config.toml
routed_scale = 1.41
balance_bias = true
num_key_value_heads = 3
positions = "rope"
Below are experts of layer 4 (counted from 0) of a mixture-of-experts language model. Rows are named router (the router's row for the expert), gate (a neuron's input weights, with its number), up (a neuron's input weights, with its number) and show model dimensions 96-191. Each number is 500 + 50 x the weight over its row's rms, rounded and kept within 0 to 999. Numbers have three digits each.
After each expert's rows: "comes after" lists some tokens at least twice as common just before its tokens as in all text; "gets" lists some tokens that make up at least twice as much of what it gets as of all text. This comes from a sample of Wikipedia text that the model never trained on. Tokens count by the router's weight.

# expert 1
router:472518492646503523543493584455507494457509505557471595412477478529518410572599480473538535525595457581523573543419592450518433493516492520616463414494490479496491491514393504443493503461511421437478482485459389473438493445399533471506611451438514467497537494482543501516509588491469442477
gate0:480520568509576536545355545524558490534496529557575445480501494540601567467545493533476443465503491556485480559519494493472426423437537612463491484459490476450599381461552572502445494573441531455428489445506400534475512405515454526456473401549541437418488469565486519452432420537546484498
up0:465434570656434593426521572533522467521461530546625474553615445420506498568466432460501477503512523524454486572507477540445434548496599472494537474455533561467502564477483484514417557601496529494447531586539530443435552412569511530548573591467609397386487565592466535507472433534626518517
gate1:498496436526495492504472511473411483492518498594664583448568597471487560435613428530564508447462497463395545521442490525513521484384500534537482496487443541522427492543478451619542497500457570522508400478506510484583477497477501537495457478516602366415567483520567451441519545432479508492
up1:487561426528448487535423531493437506468491458515569490589445569432551499420516501516431435525429480554462528535482400492496487486541521448534483549527560502468520470465494486454433473473525524396529440535491510505451457506570515618600526545494578495501527535393476458496529523556575475509
gate2:490406510496471488538484601443488498501555503514512616522451501448561502517508510441579520508449470515614569556506566508505475446542495507475517384508536479483483520442511566489458473500588499459459513466455495529449546521349514368590540483499470469504534489538455420589576551498425433479
up2:441469347482507555429467498466483473560590437577515577496503444423550531592464468591608490434474517502477458535551432511527537435535473503481518496501551372499471469513478494479464488495506525504518493463539450439505438471511405482547444450443462520458476440375428427551509493541515531509
gate3:488441532484481464497508517482487581621426494475438429473522563373590505450431422567510551465531481555463532487478490488518522457444486603472511416456488512496550467533517557420528480477395502503553487460537473445483464446448462500449520612511471479532527546551447513595566524590465579488
up3:534379525652456461536528512510482551522451527442500438469504537481541492452426519546440496513576481477462496379430510498434598465467542530487515543534479518457513442495589468514563510543532521491430454505509496501448493520392544543415468530537572517440517402508480461611555458550421543458
gate4:528468520543510561556485491516463523512491460470505491600451539512476459557502364528558693661499506626483486562437484555444558474504455573594477548465501593495394543511587492506457474493513487485509491447491502547505469476525526470519498581492456564462473468480513499558446385465479509446
up4:547476486529500532577486443533519581557522511522406507507481542482461368491500500563498470493441468451468417379618542439537496425515443580463461458469523478485497468415482484555499464461518524491374533549508449452559527534473501470408551496456495536479565475590495521535502449487506546461
comes after: " ", "–", ".", " (", "10", " +"
gets: "1", "2", "3", "0", "4", "5"

# expert 18
router:468547515548559499525529578473513506452563498633524525382506528432453506526547490486434464556521485479466546420422505477446388570472456501488540380485523591523522466488470598505571489491479554541409520556338540547516461473439515547457594483464456491501507514407511499523503515484412507528
gate0:509515549527419535439470477542534466539545524466476443602472452486436512549566518508450514524572452559467512464511498474425525523509512397472458421532582548586502551433503596504523510472540469530561576511515485537506512509512482501520524494491570438513548491541480607490491623513519537503
up0:462517462560540587486466529461544473405447503546420441433370496579505572510523424470527517525444500517561531500478505507448530594527482472487517463522490521556453554469516459458420420559517546428545539526426478534631499403478465472480595549473537462521598503552527479419534409445483498494
gate1:476403550534462431426462567458483503511475454499431478482606432559471481503473444534472517409522499486551545467456581446529430545580462528438421495477526482495490536593459561502430516495461506478534467427538540503618485537514515525437441538491556518538485565494538467514447514548474492521
up1:593509483482478451439448555513529502480422521465501576488475555531436498506500492488441551471431352436491448481454507560588505433571435373485515543504606563462522465473601523489411513389437495492514558489552506501488552555545462605474391522515530474480558567451530549481517522534513404569
gate2:420528466382525482536394503491501380428421519493410474579488491437444479415515438531420470533508452495464464496475468502462481468474458518499631465394489513523450527539528453447477450463357533497528598501454495502541515506566427505500553468549565465480489506517546444570544570494496455448
up2:552572464421464577517525524450500471576541442497468482484459514577432545600424475492445482477430533494517514478502512474526458622489529580503512494531513519486489550447601598560531516547524582451514439433578569514511590378557543513485469465500559461487512452491454440479495505507457537468
gate3:548515460489507491492552556447544425476435488545508501524494549530432449579558541502593434492477546455502536501485520429524497400521473435557371474530490558570538529485535609508509472520432547557409399452477553578552528551511514472560510531570543521563543433435452490450444501467545541453
up3:518416451499524489530485504513475471570399503462521446465577454519511464554498455412484493625431555509453491561465499431456463488530510505434484526450531533468451456535479502515464536547540551450484513546532493418465498502519517499470436550483491461454518467458472451403474452389659566444
gate4:477572427511464486523583537492400423543500540537475514433486475499571457542456563489501514532500528573467498517492520502462524483512405522601471516511502494422449522514502534387606544519531485517488448603527510460630509431511602461570516488537461471521410515489559552522466455457331422506
up4:486481447418562588513471477525556448502592517442569347503535426453452482547591547544532497512598429511438518469551490475566495487450616511466540495410439551548496482554479523456414472577512489465466484583468607542411472558582561512443526489470498497561552438474536560503511569580651467490
comes after: "20", "19", " ", ".", "18", "–"
gets: "00", "10", "15", "25", "16", "17"

# expert 16
router:483513458565499527565449568485443507511458602538525481543560446517534479534512525531512465497518458385568560622536528489566457609591505556438531488490528536571467514543458558462477444412473541401525605504467430578533503500431486570475579488358570477522498506442584510511624534477418553446
gate0:427584502567434504533432547455584533496521492374483494520432514484510549472514481499495440506438578561509450502511465441459512502557501538394463446375452467602567534567441529407444549593455552457502498550429450479409459478498559442455534556415519407447469571483595516403490410415446543496
up0:477596468515413535507519479530523480493499541438492540464460409519571625454450597474488500458492526500524566477506500510472495483552581455519438420469456419562567561546468464447455521560523464471628521485473378429465359457500543500512479625444501433447442545489525502468504545514441488541
gate1:638474576591516484525536426443507450498432466510600425436358493415485439471396536440455418517539520483395579500519516480508419499504422526548502512533501470547547445535470487559479556513454514477479596528506461461376501516483480492582545463455463388479428512486489493460529493409426478524
up1:452526546528543530521532519436460538462599555589455490483510460496582508532625482550543552440481453462470458435537483427412487506590540456590476481587490504544454511458513440502520390439443459458404444469519488536422527545499466517521454439457597547474487476476568496489495510425542487478
gate2:516432399521405481526470480561506606431468504479502493531474561515514564495478556518474518439485456537464570537471456449465542510425420518523546486434531513506509508571495502514437510552463517525463593483401589518491510505547477472547510436431476548479510553490474422436470404564416441585
up2:572446502445527536571518515502551484481463537423517465567551516547479580630361509521528527546541486482490563556546498588571444447553494479492459480549489455547515404574491442517543532514458493470499518508505414498469492491504499484476479421512446465407471411461512511386479505547410527463
gate3:664463554461515577553439544534527624486605480416520524544511444459435486472545504490581506563501456479510565445484491482514461516510482361418613413433401512534449478528493525556487647509509488515496552514500503509490466473544565555493533463526601523512484496571467534525536465456474567368
up3:404510551590433521466521447518572510564417420553489443409571526476478603509488489576540468472478452568512397572528469479565479491369473514501462556455568506528450533469509508574528513414527503523468586488560480560445526574559583534484436454474525417497492558562512543408447481508496479547
gate4:454518422430497554482464542541519501534532466444614564509491489465533515520454492580439556478437514585450567530529413441535418562592535458476400471496513483518510536527438533475500501547596508479546507543554524481487426493496492511587524506566484492436457584518504488523410461493501430507
up4:483506544489512536511552526398543534510585497441492591408441490522571366483566536589581493535501507499517440491438519480593438509475522519490535404522557485606470468486495535477525512605513471446484480521489486472480519496501348453503667426502525518567485512474554460548578486468473566485
comes after: " ", " (", "–", "\"", "6", "1"
gets: " (", "20", "19", "–", " \"", "18"

# expert 28
router:430461427527566480559434496430534451446457568517554508447488504505590592526470487472525494533455414510541503561511549458522448631476486540529584549431437573546454421582486486525527589444398526423555501522447498484450528474440570470433532360515529457513545487441528490557607487524498518475
gate0:442446535501485507527516559494452439522463506662572543547525474473473470533547546544487490447503454554514507558471479506482582394469482435530529368479478421465448520507561544540500468459483534429532551527448523497484489513596434551510469532472500468547498473399511561529387501481598527532
up0:464513506532469498507533462526510481580472550600539579523529562450492575515541496565505559471484516520407565567586509434479510520455490506514515464466489432513401501529523641538529448470435498401428557494462584467495506579535480686445499522449537586460526485464537504478526499548646533504
gate1:506496470492469501496343507514458500460534498502557496649501573441440449470580399523567558539584520533474491460577513503532476469476436562527467473451449494378431466407583505464448471531619525521463490556488509552477494422512508419502475534482523545413529464470502531545433517525333522552
up1:515490471418434492482568481398502460499543448519468515463429454538506534524419602556456506510432572410479523521539458498411444485615499443544578460536468480438575474515552499538514610501466508487475430518568484567458467530397495536518532537555544412563377449467472527492521433559549480516
gate2:499479466368471520644521384461508478549534481558560556499511545565482440542406462469505568450488507499514546487490609479451512618514532513512464512539516534510455501424435519513415491489488520467473442490473464404509574467441482505557441523507453548529555505475538431523486599467423541415
up2:483538402514420489498488515487523550559510410558567443495438492450520488539507568512561540460578542495530542605379553449542560538456435544574503404573527493479446464566541485485488558457599533576541535529537506472497412464489503505534479524496450499484473463487483502484488445583536396569
gate3:547452469432448466390444441637573477511476479479488515550444472513402526424559544559448494437441461476521531535393429526508519544439500428544479530517441490481513489561612509527576502474564555507407536502481482567524511498512524513508511508547526490508509493497567492533469499530542467449
up3:494555482482460544513566506524599581512536466518541458443468486439484460486387492543500550435476491425568505573546472488590544593504493387464417419491490456498535474525445615515583499502417520489547545460447535501498563513474454507500513481485592540497515561532456503568542524529497492485
gate4:551425465565507421568459459480450573461417481540478499482538494468422507541466465507539494466498469490585434502413531464474418494505553467512561502488586475467504425495545650495548566489525454607464496456558538486449532499450506367501475436568544321588556474504411433586432548513421566520
up4:524522469512494470483479522444495509585504532455479481481484518471509531561473493458480451532383477557485538530546505504509504562489459473406532440443549531518448520474561472502530568468617454402532460599474497511417407373430456438474522416517466496541445570493517479498478504426453591470
comes after: "-", " the", "\n\n", " a", " was", " The"
gets: ":", "=", ";", " –", " was", " is"

# expert 19
router:449473519598600579489474517501448443443517579558514538521461414445551575604549523532516472567610360467466512473410528485549558524517570479436563478524488528537496459477519541465546528500411543376410539510378430571507442488421517449512622511535510499552503547431516528574557465477470502500
gate0:555597453534459600516466496449445400504502505514526567370446484571479512417523504608434507516543390432527514477507444525523504575492469556459554514519451541521510474446580450496509520452467490500535491585486509491540530480461412415633451466443523516502499482506515545542419491522564551450
up0:476427536582451476564473560448490569510517524532447454535601523520446429539485590435519545448507530572460472416449486523541534509456525528539441568534545531536433507460430535517451445574525552523460446606547486516538548601401465468461487578534474477550491450488458513481542549446415484547
gate1:482475552439445503569557610443478514559585526481538510500416577511520557580535434620427469530510524420466518497507440540418442482468582479598591529541448418489494466506519458501490490484485427427491470527539496498516482412483464486540510538449458456401535484544477523459451461519418506451
up1:566503545415568491585495453502541548501472531466564481501491555585347410477478501460452458421517483531486533508456581516454498413467417523512510499570466481455533522443573548524506586533567548492560468467398490517501527465461482443417530525467543480481542575523548503479484400490493539506
gate2:452488523488506603371546489512394489418474524530501457504447574456505512552521456514610503474507561537515504453433543488563563481487591492488588644414578569546476505563525434559584477542507517501482569520525578570342480429527485490576538487503403566487561546430542406500505474498499545545
up2:524539493544438475498554495482501457484474463511445476510449553439492536543458471549505416577495507510538530505511522450485576488470426507478569507549528477497614470493444545492621550506660420482483439417471527599487506460493474491529507433512524457566511522535436527527454483532501503387
gate3:489459525509538499461516427466487498452429508410453458545453445520537558542537563552497521463550537505606510462436544427416546454586551547525458420558505510479620492410530531495582491424409432464493486453538529521531483495534580528576499572520521503566570480600517433428540459381433578561
up3:560482563470476532476489488415554463567472375540460507546373461538504507407594452512500532496479509483483463496415432541574597545503527496399494438471405521453547517410487514548529518466433479379505431522532542519426460531508542546473591530556505544504623547553435560548491479398453493440
gate4:518568548519496520519491470512404483537533536456594539523470431454528469494510475497595408506515480509464463530499455402494508514429554449529487484487412439518518424562478505522417544487426464545577483544550395565505535409448549524497563563507514518489594494600462506495402581496569534492
up4:394593581519534529469499540516573453531544520444555518526567379478538531533523446524436542468563567551497649492560548468436496472554467515463503481564478468400560457498452519478530505564455462447553507500502550454461466529536460485470581527467585573478409566485501497478544501591463408442
comes after: "==", "1", "3", "2", "0", "4"
gets: ".", "%", ":", "°", " .", ")."

# expert 6
router:542658439636512447621494547436466469489459495574582475465447511464561525555595475531523473453549436447443535578509503489523466556578496488468545456443507554483454503511511474449510545503441557438466501536491468462488521467520549500447529404485552459657520483491435526463544486418483493497
gate0:471531518514496417511387451537530460476426538412559545538508502528464529367537577378444548418523536439527449522506447506603519477483562441521474541456487403489462538492583493489538586481552511500544439470468499454488512548477499466537534534454633527441534620439519478538533556507463498348
up0:592435459557553509491494465492528494564518466467563490572477391523470491532461416561643476481399440535419488411472570431519466410541512541461525440477467440504584391411500465520510556489485455443449588413629534521519539462480555437552529564440464451530531483460508477483543487415476451554
gate1:411475590559459496482493429531491476581469437475495444521557477392522495445527491537489527592597539343421592451472577407535460545453433509447455400549448565529503482536553473459508547535414519470450498571517470542619430447529529444537576493467471513530502540504492521433517513581499478471
up1:417533434490506495419527510516640420593449518385479549502433515571555473522529469494511495556474551446490440560439528540539594525604536519452559494436566512466482590452516456459517506537483481533553587492455411502408486498422461585482455535451437457557496554462505568562504557435431520470
gate2:529425561573592524562503545504505539559614518463528540439494482550431469583429483517485491437488579445479557425399521533398532537562524507543382434513605480555542509427482447521573494554508395535486513390528497518538469515472451443499480577510533507508448519569534372431417557499540506499
up2:566516556558486478463525554425517544591428448533519597533492564568407532488467521432444462503470563472577474524539520509469441458479472483543529458501452476436473507551525524531441599473491515518533505541528428508580474425566483471464556552467528573536546558526525417554476538582487538421
gate3:444495508566554550477476627528453518507437483539572495465532482362549520580517491448546543501499573439444479577413613464446565568480565533527473522452467516578536544535583543442490524510433534537478496597532550540449429490418387446468387453432526426508521452510528493455493420504535449591
up3:550437443400477479583472535482474505398567443496540531486482480566590371539555504446560571513430446584519453458485453579504556456536544539611478436454508573425513501429416360547520485529536514432462469437568518504450507477467580503474487532487476466440534553474557454524438454499482571580
gate4:458498474617556608510464570423567539552474456524510516497465523481524557497542545573497500538410487441538524490425471458579503521553456381568677553444524519547482492536470499539576529516510482483385471473510487482525450574562516530566483432527464441431586543427428489493505570494493463554
up4:476525581563515510421466506531499559554524483539513473514565566521626402441469411483505559561417529452504514508459532442552458501460498518469481495544468515433501571496489497528478478483444510544453504507570541525501405560470384511591467396473489373451504505391566467458530443448424500493
comes after: " the", " a", " of", ".", " and", " in"
gets: " his", " its", " their", " her", " two", " first"

# expert 2
router:524440461546585478563536582435550504444584572507506564415476442444608490558565507519479480503558632501501519577503470457480464554549482524535511495440461573476554545437455501463510498445516494481519542506469430566558511566437510453463610517479533458525538532512485569586554561505443483511
gate10:546508420503390501458401502406441481528556491395497481514546503556500519555555451581527526478454551503450450433453430482551491492522515505506457524397615547520480446459455469522499448545529515455450491519481558609571452523587605524448462478501532516470457540528514506461421549545518544523
up10:411548479422450523473500507544524510540534453510423578469484483459456529528521517486522496491515513626557492382440499563537447534540464554512503584523490468574489532487526574522417524474473525544485546511483491452491399378530496444517582538495376561506477506520511557556489488548618608373
gate11:442488498505448525513491542478452471488488366456453478510427444567474517519498414544558486545615496462496548551521627423513454546548496465605558469461515624535528489488508505516576475442558571616505553538458451473474498524544475538490499478528549528534489580544530560445498505565493522571
up11:491555498513419583547459519602421461613483442472541409521423438502497460514485360508542466508543524516595520607534530506566476529583506480557490546497584510593465468471471415479496494511471562576543537532518523451361447530512468514492441466480493479578441469553463593428540513465451494544
gate12:530469561457426397497490529477479624556495402512541468451455404520511566512638523506442508446540533484554505472499431561438488527511463516461598335542485456553521581512478560493454543465510485521414451501462467534511446521397433450548558493526402475457534428517553478590552547595487545498
up12:467511520592456500543500485532443547461461506518450544548442461419607494554449456523441575486425477426491456558511599537515499487459565526520471506538488413530444470580584482451529506428471446455456524607573470525587495519522541473443498527514529487473500403548485539521483404412463539481
gate13:500604467488479480564493510525444552488499546474497510475419447481510439552620463518488425485509545460504473421525497554472402468532496455489616498487451476401574548502493521575522492476447520589430573551526568464401490489545464562424558522558509496538513490601423522444577503406417552578
up13:527517608579439494394528469527540470415597549508462543485434384560534516590566481473567542541504520508593560523471526518559463544389461421455564511604383529560469441484505390493563484401467531518559524511631608514567526383455466519462495521444418402468489550528396584493494476502410565446
gate14:434527530475550453601469429516532446446556534583608508520511458495541524436508499391469506406432574508495497533508442446461480535478513488511617492536473532530488564524517413514447438579521470584507481615485520504503512464434457516526455449623530532412512491434470552561604568585405461514
up14:585489552455441484503559432486435479512543520518566412499497528547503543492545451467653420558469432405575509388501447533476487482512406533417465523469470492461462476579503535531491439435582554475493494436525441473477523450460510463539432586434496481505539432499617535447455414421555509464
comes after: " of", " in", " to", " on", " as", " for"
gets: " the", " of", " a", " The", " an", "The"

# expert 12
router:434554466601476558590497504546506437489569575505475500482515494455579517535520466446495503529579409500471533475541538514569369492584457519450524528516476613499434466497473479379503468533470512524439590497500472569501518493438503482514477469509480526518544427402520497521569521591499519504
gate10:472522482480589538487422487475519502546545502537557546490511441505439548503496475525435430543538413468506427503521438585423513475492526512545460471603495532573445465421497539494464518486502562410657516553461529546531471530586448517409438542464456508578525425529484538472485513540532473444
up10:563447517412439528486535471478482594541444515491449481542487491376466516568514465568522539560496422561361495504528456446502471515561518495447539502456472596563523498492517441505573479448510505623471491470534548518550542537442555462558556506493520552350563474564513528544583429458445452459
gate11:446458485476505556527577512453567421558511414468457511474453500535473543403525458568571477535545449548489566386442565492435521510498595525517461499386465464532431439562557568519523466578569542395545511502513599493452491497485389484458522462513521575587495457483535493529392543526599513524
up11:483582512485490499598519453545510507464547532498530489537455432662543562486501511482429506530498570478470518443499422466510518583560471523441558496446542481448514587427521526571546507479442422513422547495508496493440399485572515513487438437417550472530625528611581405510463496558511498508
gate12:531567497564471567558568535599475431462536540496453613401452641525490421440464455509584425539544555472562453502477532456504495466568511527502537529480520534462472460499456490545542498516481469567500536593504481461566515517505386491542469401442459421533483475482464651487424522518457519461
up12:424492505436488499464484522545533502559543496597562484523468513388519508567483432507476539483517479455502473454444472523511562484482383443434631381526534509479488541432561513466515451545557561521518521570535472464489549432431481518465438454500492490543552495479369481445456464545472517519
gate13:520456571465409475532472475424597495446500542679484438469476436509497494502541543577496519540485588493517555472509552477519559533522487444518512515534439495474527573493576551579503531529476552407537473484471503404421623539570456567437558489484547498474537572612559608367494415488446565525
up13:482489509561543519463521499587448498431475488610446578477553504468572513590408469534466583532508556466494540521564495539535472520510512496381590490456519565484487578423467431514560480558526498501534464525540491561539532532545430440449458522461486445450463538481463470565595502546440440588
gate14:567520544516538514570560505365414470520489501577404595534471508551540507464557559523475411536389571600490518512509466487501477423560377583514436525442544505582483437523510599474442485427518616458531506540476467552486461480537508484511478514436562505552432490466510590429435481512477529592
up14:487483512547523475536556459587565484483452494447590405525418487488541490491487598431477518494457541479479471412492469474483497577488441450549471634449497467517449497480485423453535484547414550475461456417477613585463508570476516475526399485369503521568566443513544522513500450546434473503
comes after: " |", ",", "-", "|", ":", " by"
gets: "'s", "\"", " John", ")", " her", " his"

# expert 22
router:485508489504590505550486521482539476484484534615439473359500520597527518577466543515435439534574477515533547540541490459623483577563534590450521489393434583490472522529509506437558594466459461415492533559458512516512470478500481481412618504483521379519520458521558472458531548434480504496
gate0:493526358459606518529489577542520453484475490604476482464468541548574533505421564495489513496470480448571427617542536579482484518561457460538502516483479535566369582484511463511534510485423439565389441441470502447521429566578469553422549446585425461589469507551475507494425484489470486455
up0:526600496512429539487463510377534506446595535410522539584457495548487549498560411463546535381435570546522465470458534535447547518403537455460494524429548504558553552570557482492397516485483504510528556448496428532465581494548508453504531617528510513504472441569522528506507520492559499460
gate1:530544553529555577441562459498553483493520522518492480525419481402530515445496480522475498562531485524525495539372531511488500488401568430481492537522485466471525529588552539426509394504513466464471501505449450470490416479529476514461530506519465530592448520490575399514548551531578499563
up1:572599435592542507559514485584550485518442491417460461466502414479476511495526532511498476418480525461537500488477490562531439498502557536425497532491496420583449412546471553543544478475529415468482479603558577496436518402490638504538402496491495416525505555571373446457478549464549445524
gate2:379485490583537490488605488530555388547475507530419488410393524484563516563458484522479493559453462510495438465469477418448432428537547549539465473597564524508471413371499468564462503603500475506472428519546544547458445575501404462434493540409550494515497494507375421536541475477546442502
up2:548499514541611396517450444635570507425451457490585501511518551487359563414522490545561509500479514481549552516503451454497523486513438483613559442548537527582494494455496515527539694622521491498553457495533473507587555432495538506542512487479550455517498540524451531538474579559453479459
gate3:502508560543426476406544534476522580456533514474522523478471598497525559494459500470457504604459476503525483531477474463486509447423493363433488516500487509517536485556444352457619576512477479553557505574560401466537585466562484408486535465522496521568381570404506562437499517525455478507
up3:527535535482531545421523514607489546463461466429465485540523499457533517520492542420472572463475407452541542528490437537503504469505554470408561535435443526477579426463555493411526516513543448550444467450478573641502514499599531456471568456581576513497388526535438424492503429418537567442
gate4:472486466532506515494504530428519505609488462492569504522580520512490455450509475540429528399521504483461495452515519620590493448489493516579528548475523492624505467499471532506563463505443512471511492432473544475541572539562520571382409550427542515508564514488436453584442451518527540584
up4:557480473463496489474527484490468596389467579406517512454472514462539514404454499537432555582417586550540479470438531449402507565520428460437568404559551470490461514526534529425562494566552546514526529631528460564546496534579458507528604418467482519544506551409468504514473531477529455432
comes after: "\n", " |\n", ")\n", ".\n", ";\n", "==\n"
gets: "-", "|", " |", "\n\n", " -", ")"

# expert 31
router:417495447491539474568417568532544458461550486536469426477626475573494461567549568445444473469558475460507461503468528495541457502496498546503469490475467533552424506467409639425537450452469541496516510480579450622489543464446555467449563444490607452506514452465522529571606502433449480511
gate10:489588499560512535574511595531482470512532488459607576557548588555586506543522506495477473518501379365548467501516369539416551623473443502440448566457573504504552570438398465471495394493481517505534538534397428561533506412440466487526486529493541498520556484448543524487522491470504560527
up10:431529494507504513485497461500442474422435570456538562467476440507625445503495524587402545576588552577499505466470419537507550454500529521459461516567538547479464621528488428462617410489484521581492606490542448479450484461463425551533562449517502420558471520517522544519471569482483554467
gate11:418369481502570477482547491588493512592502542493549509538604455422514440528497440510378459447470437503460495490519577442562512507498544554488556436561479446509536617560520532491454488438471492543569445509519468533443595443532463558539452471557475476470473526533437443548606522493429479559
up11:516554553480437533410442446462515520492466496399501445507571509471514472511437580508557461526504455548553582514535510532540484518439488528436465518541434603457555579431498380546472520524533550515350502505477517400532517404479443403512454529453535414434504460534511493498514595515510554471
gate12:565465468560419471535469488522528449538511508361567528465549569553529485410557428406470514470511461511571461541474431492589522492465535595561456486433580538522522532532537529501495554467505438447479492469393560483579475442537479362496522486524463510584445524541514446485618496454497592459
up12:538511503532504480454512478416566521554528457435371488495509501443444477499522468545469502499543563488509521528470498526560579526513427539586489427533480502471467463503458555547448483542497525460484516599450484585487430478493377484521464516560467453567419565542526357566565444551481397508
gate13:467458470524519510487502513460553456558441501487480417578524462412605418455478481584416484426478551494484465418462417514520481442503407517489566572438479446427416501576446508530475490421425491384468480464491471523451591516465542525486487508504513465520487435473521547559493492495421452598
up13:511443516463532493426481470398534609536393518499584484479484465490539522418583535515539645527534628468540446598485568464443455404490559481513504387484481480452544430463481434427475537554483525460468472481482473493537555476542612503540562535550562498533467411419560483521587462518547405431
gate14:440474515498581498514481574549498468526550520534505448435454534448460535448554494547409498402523564549479583569558495530439382404531545580502479607513581501511495400505482598542432334492422547519533477451488490404493431445515437505579584551458522634545470582497491512506477563535487481497
up14:536482439479537445574604473505530455553548526601510505582462403481482552466503483454539642466457569576540532517490533605515487412524447428534533528469493603464409471479517473423480446475546504575539459496546579521500540544515460454422494506480489477436458516479604474404502464550483503551
comes after: " |", " (", ",", " \"", ":", "-"
gets: " S", " B", " K", " D", " P", " M"

# expert 17
router:474468416490623552594461540405488478471552469629486568452545470405573488587496534510546505519542328521543565499584545458525471520517466525472577423522528532512547462568506576470541538422500575468568545487420451554437500413407581542405562491540513488508513556475475445524479588449402548519
gate0:497550520486467428608435535450438474441410606538433490571506480467561522488494486557469443497533435510466429476532540436548507424551503520429543453451491490396456543497437489474419445457591558458514431457460471495448446499498574573506577510493453502460448455472523503553496503580495495442
up0:491517517620447563433546514423525595539522550525419519533518443547507504576551571522486558573489523522451533487440532516531480463561498568509414550502567501514510568489587504468427510409455550555561428552553569502508512452565413610493564474449503534442459458548460515463567498488485543499
gate1:428513508466541475555474583513569490487543552413463546445533493467551463546433564440576565544498481471429426597541607492481448541541549537514510453537469436549571559591537466548557631481561516510469606456453474523419527433469536439551549463540495480469609546507537537514484571516486481535
up1:547556450466490519508574451565489458472517466441460553447485506490539545651490490438498489434488525391481518617488433534482400473515532567564419473448486414473512526560506472519481530597493444534542536566453436462448422466478430515504418556518491492431548563474548538500437514573616493409
gate2:460439338504534560607481559525542507475489513512457485467463478519484497499559484409565482450535434539539476456564507547535534389478540499428402469547556572469468460429480529504640460576482516488640474551600440455486520513406537590481542578526598488534476442519481519465501546526490562460
up2:558493525449391363456528465478499481584411480463467554461527500556413513541521395531409442494452604525548460528510564507457486508509534536545581514486562507473446506478495436472488552539507390406438545490450439406512404567451453533463490528570514479496491548500598457559478538522482456454
gate3:497551469503371553463431486544484472486506543424535545515482512507594480411431492540462461474579533458514485475508601482478471508479434480491453384545467510511444507535425424559510511505568580622476553450494522398527457445504539498487464497583569486450389435522553519478501500480535557492
up3:568567498587483504370498475462474470543503440461580497595433512507489485517476518562533494463492473524518568524493533509610560556394473584532486532571481491531516544512550466517576465540505483545512457483505546511470518506507512527485462470605519539472547542559406445485451600582526497534
gate4:540511432564565559458432384490458497508462489575489473414530508447534499513531601464530501468500528467541499439505489526478544446512558464536533506517451482428512486554495575588427463462446420495553462503568514478488539563515548472552522529535549525455465443467596470481572485504478456496
up4:520577483451472537563488500459582446554559431459546501522395503449516441477365485472529499450424541583406487513481454535507556401494416485493431468446592474512545469592505487385540583502504446500464501518457476446489450494408513399489402474461531559520518503440423510527544547483462382467
comes after: ",", ".", " that", " where", " However", " time"
gets: ".", ",", " and", " that", " he", " which"

# expert 0
router:518491516476512510556523567472488450528498532544571535429566392485506488523519472541476510455594464500514500536559514512492521547529502516466567460507531472554517474599508521462531435445456550470497540511522450483503497580517558462487543400519495468506601499475549433577593566499479477509
gate0:550486525490475626472460463548460515583459471503519448478491497466545452416479532430559456491529569478483388537548618510542552516511373475623530501482509507621389533501492466423523525570607470506512468414475400426480551450496581559509575506474466595600556551430416500522517475518511491462
up0:564448474572506437481541554412503453541520541467651420459466530456499554463434595556512552475461517512500428523603512548564520422497468474558613477499477569563530509445542517504526606551495477458482432480565509463527501446511480498518543418464472511576423522473512478632491380468497494491
gate1:451482418468427513499456489544478567511466619595522377514454364421484533520512464497536510465502443423490469499485447522540499485506464444375571552481476486538523498493507508458422561540454546526486495439500432510423547511480554450524510502532533476478464452432548484469471501459386477405
up1:493524444521560433547461518520440448494420404494470614532489475559508558530520428525493590469531505502572442418534545519520474465499512464506490612528556469566550365596337590459445580450479419522523469457484547504520500582544472452566476452542569542424445524565584535591549542570549564494
gate2:584530481490424431462581527453455490521499438594479465572569554447449487572524448586525428525531556512549469483510506524564568462479530535524587499414431497566534556475551492518498500477515545503486496527457566478528516450494612477530556447461517462456529467605522532486492529521416525606
up2:471512461510462460525437575451478573440515501454467544530520513512465591433521451470406558504539479469475475574508498526559457477516398462511461581561528460409537478591543661492628584492460494519470451518530422568465617510476506481385570553482561520460549489471508527507439460471463554489
gate3:461612473484392438540510523479460486444551516554427481497442433552484475532431535431503479585491525509580517477476399529522531603508546474553547528455498394514398575453482584489548498527472425503620457533413515508547463522587439512528432481492620529548509498445566546480426514482541470537
up3:488577572406572454495476462431495496476488459451446554534415553595504504477484461515476503512456597423511606511562430564535546438540480574427454490448518520486468484561511433546500525458483555486586529331544495544506492400537471525501588489481544455529489528438606427509538462507469529463
gate4:540515533535454426621560567442527482579494551514612593380461489511492420480501483575542621465464501546520489475533476501482522502510529461555483448499481543649513526552553490472502512507510521419604479448463530580514585431521488499533453559473516419508546586517495442572517482574561514538
up4:477458489584500542379485489509463575576545445495600441546572479541513508532518534504440470503505595562499424551487512460584452537545436435481469490547528505399456551533561450466419534542355532518469472572476554480503418556476506528516608516518468564463540525504526471467566498501460498486
comes after: " |\n", "0", ")", "1", "2", "3"
gets: " |", "|", ";", " /", ");", " —;"